config = dict(
    d_model=448,
    experts_per_token=4,
    d_shared_expert=0,
    normalize_top_k=True,
    balance_loss=0.000129,
    router_noise=0.1,
    router_logit_norm=2.0,
    router_bias=True,
    vocab_size=31770,
    lr=0.000514,
    beta2=0.98,
    grad_clip=1.0,
    seq_len=1024,
    steps=21246,
    dataset='wikipedia_en',
)
Below are experts of layer 8 (counted from 0) of a mixture-of-experts language model. Rows are named router (the router's row for the expert) and show model dimensions 256-287. Each number is 500 + 40 x the weight over its row's rms, rounded and kept within 0 to 999. Numbers have three digits each.
After each expert's rows: "comes after" lists some tokens at least twice as common just before its tokens as in all text; "mostly gets" lists some tokens that are sent to it at least half of the time. This comes from a sample of Wikipedia text that the model never trained on. Tokens count by the router's weight.

# expert 11
router:503480488493480515567492514464490511392514497531453530514491519573527514497578556475497453455450
comes after: " |", "|", ";", "==\n\n", " %", " Votes"
mostly gets: " Votes", " %", " Candidate", " ±%", " Turnout", " Loss"

# expert 60
router:492469498515480527544575451552502506515561468504522418532496451476498502568462500570561506535545
comes after: " |", "|", ":", " in", " /", " on"
mostly gets: " (", "(", " (\"", " ", "Th", " Born"

# expert 36
router:559483529448541510490482468530488519504498528500514517490467619518434508524484522388420576544507
comes after: " of", " in", " to", " on", " by", " for"
mostly gets: " the", " US", " The", " States", "The", " Supreme"

# expert 55
router:547496478545547514540502539509523485534467449485544506559530463515523434477480505453449525485504
comes after: " |", " ", "0", ";", " |\n", "1"
mostly gets: " FW", " Apps", " —;", " DF", " MF", "Gls"

# expert 52
router:520523518516504491488397455542478425534464523495521491394482476524480507544495512556459360498480
comes after: "-", ":", "\n", "\n\n", ".\n\n", " =\n\n"
mostly gets: " Website", " Coordinates", " Succeeded", " Born", " Genus", " Binomial"

# expert 1
router:440477500398464471467485502466482501501488459425513506476505441520526543485478507538569468519490
comes after: " (", ",", " \"", " it", " which", " is"
mostly gets: " almost", " thus", "the", " might", ".e", " estimated"

# expert 23
router:467482514516537515521540525474525503486558509505499530503488544477483466468497502531513506501489
comes after: " |\n", "0", ")", "1", "2", "3"
mostly gets: "|", " |", " /", " Clade", ";", " respectively"

# expert 37
router:550516476487527512506463472535458514433495453535488447497520546474505540508487577445528529491531
comes after: " ", "20", "19", "–", "18", " +"
mostly gets: " designed", "6", "   ", " JPL", " construction", " buildings"

# expert 31
router:536525501491531559521512531561459469506485524511491522517535503478478594508475485510528545595468
comes after: " ", ".", " (", "10", "–", " $"
mostly gets: " Phylum", " nine", "35", "37", " eight", "43"

# expert 46
router:486488463477545535508580482489474455470523481515479391539501473558502576521483454573482487485439
comes after: " the", " The", "The", "'s", " this", " his"
mostly gets: " It", " This", " it", " this", " these", " There"

# expert 4
router:467523475521490449581451502479414466495416480499517507513507503445534487470485493550439502496452
comes after: " and", ",", "\n", ")\n", ";", " well"
mostly gets: " and", " or", " &", " but", " Or", ");"

# expert 7
router:538560458486525506502512524557468506451541448471573469517544599482422518495501489537532519488475
comes after: " ", " (", ".", "–", "°", " $"
mostly gets: "20", "50", "00", "30", " due", "31"

# expert 17
router:437441555476453482525510429422548529529552540523488503488489498479543489509556537495543503479487
comes after: " |", ".", "%", "3", "2", "5"
mostly gets: " ±%", " Candidate", " Votes", "/km", " census", " %"

# expert 38
router:429477517500458511537606549450448498459519421497537484506528501474523490368532526482533481479536
comes after: " ", "–", "|", " was", " he", " it"
mostly gets: " been", " was", " —", " had", ")", " were"

# expert 3
router:517453477429486509567419480464521522466475477449511478439488464544391516538513501563483488511524
comes after: ".", ",", " The", ".\n\n", "The", " that"
mostly gets: "There", " His", " There", " These", " Its", " Some"

# expert 61
router:493474449525460482458511488502470546459491545487521460558469437462406409531516450512514575483457
comes after: " a", ".", " of", " the", " as", " is"
mostly gets: " his", " a", " its", " an", " their", " this"

# expert 57
router:450502481527531496493507514481536462529500407471531456555486532479501543434450548489535453497527
comes after: " ", "19", "20", " in", "–", "18"
mostly gets: " Del", " El", " Seattle", " el", " San", ",\""

# expert 0
router:522540482465487445499430534439515578509590479505488470473503487451507454460526434535511442473472
comes after: " ", "–", "0", "2", "00", "1"
mostly gets: "}", " took", " km", "]", " take", " UTC"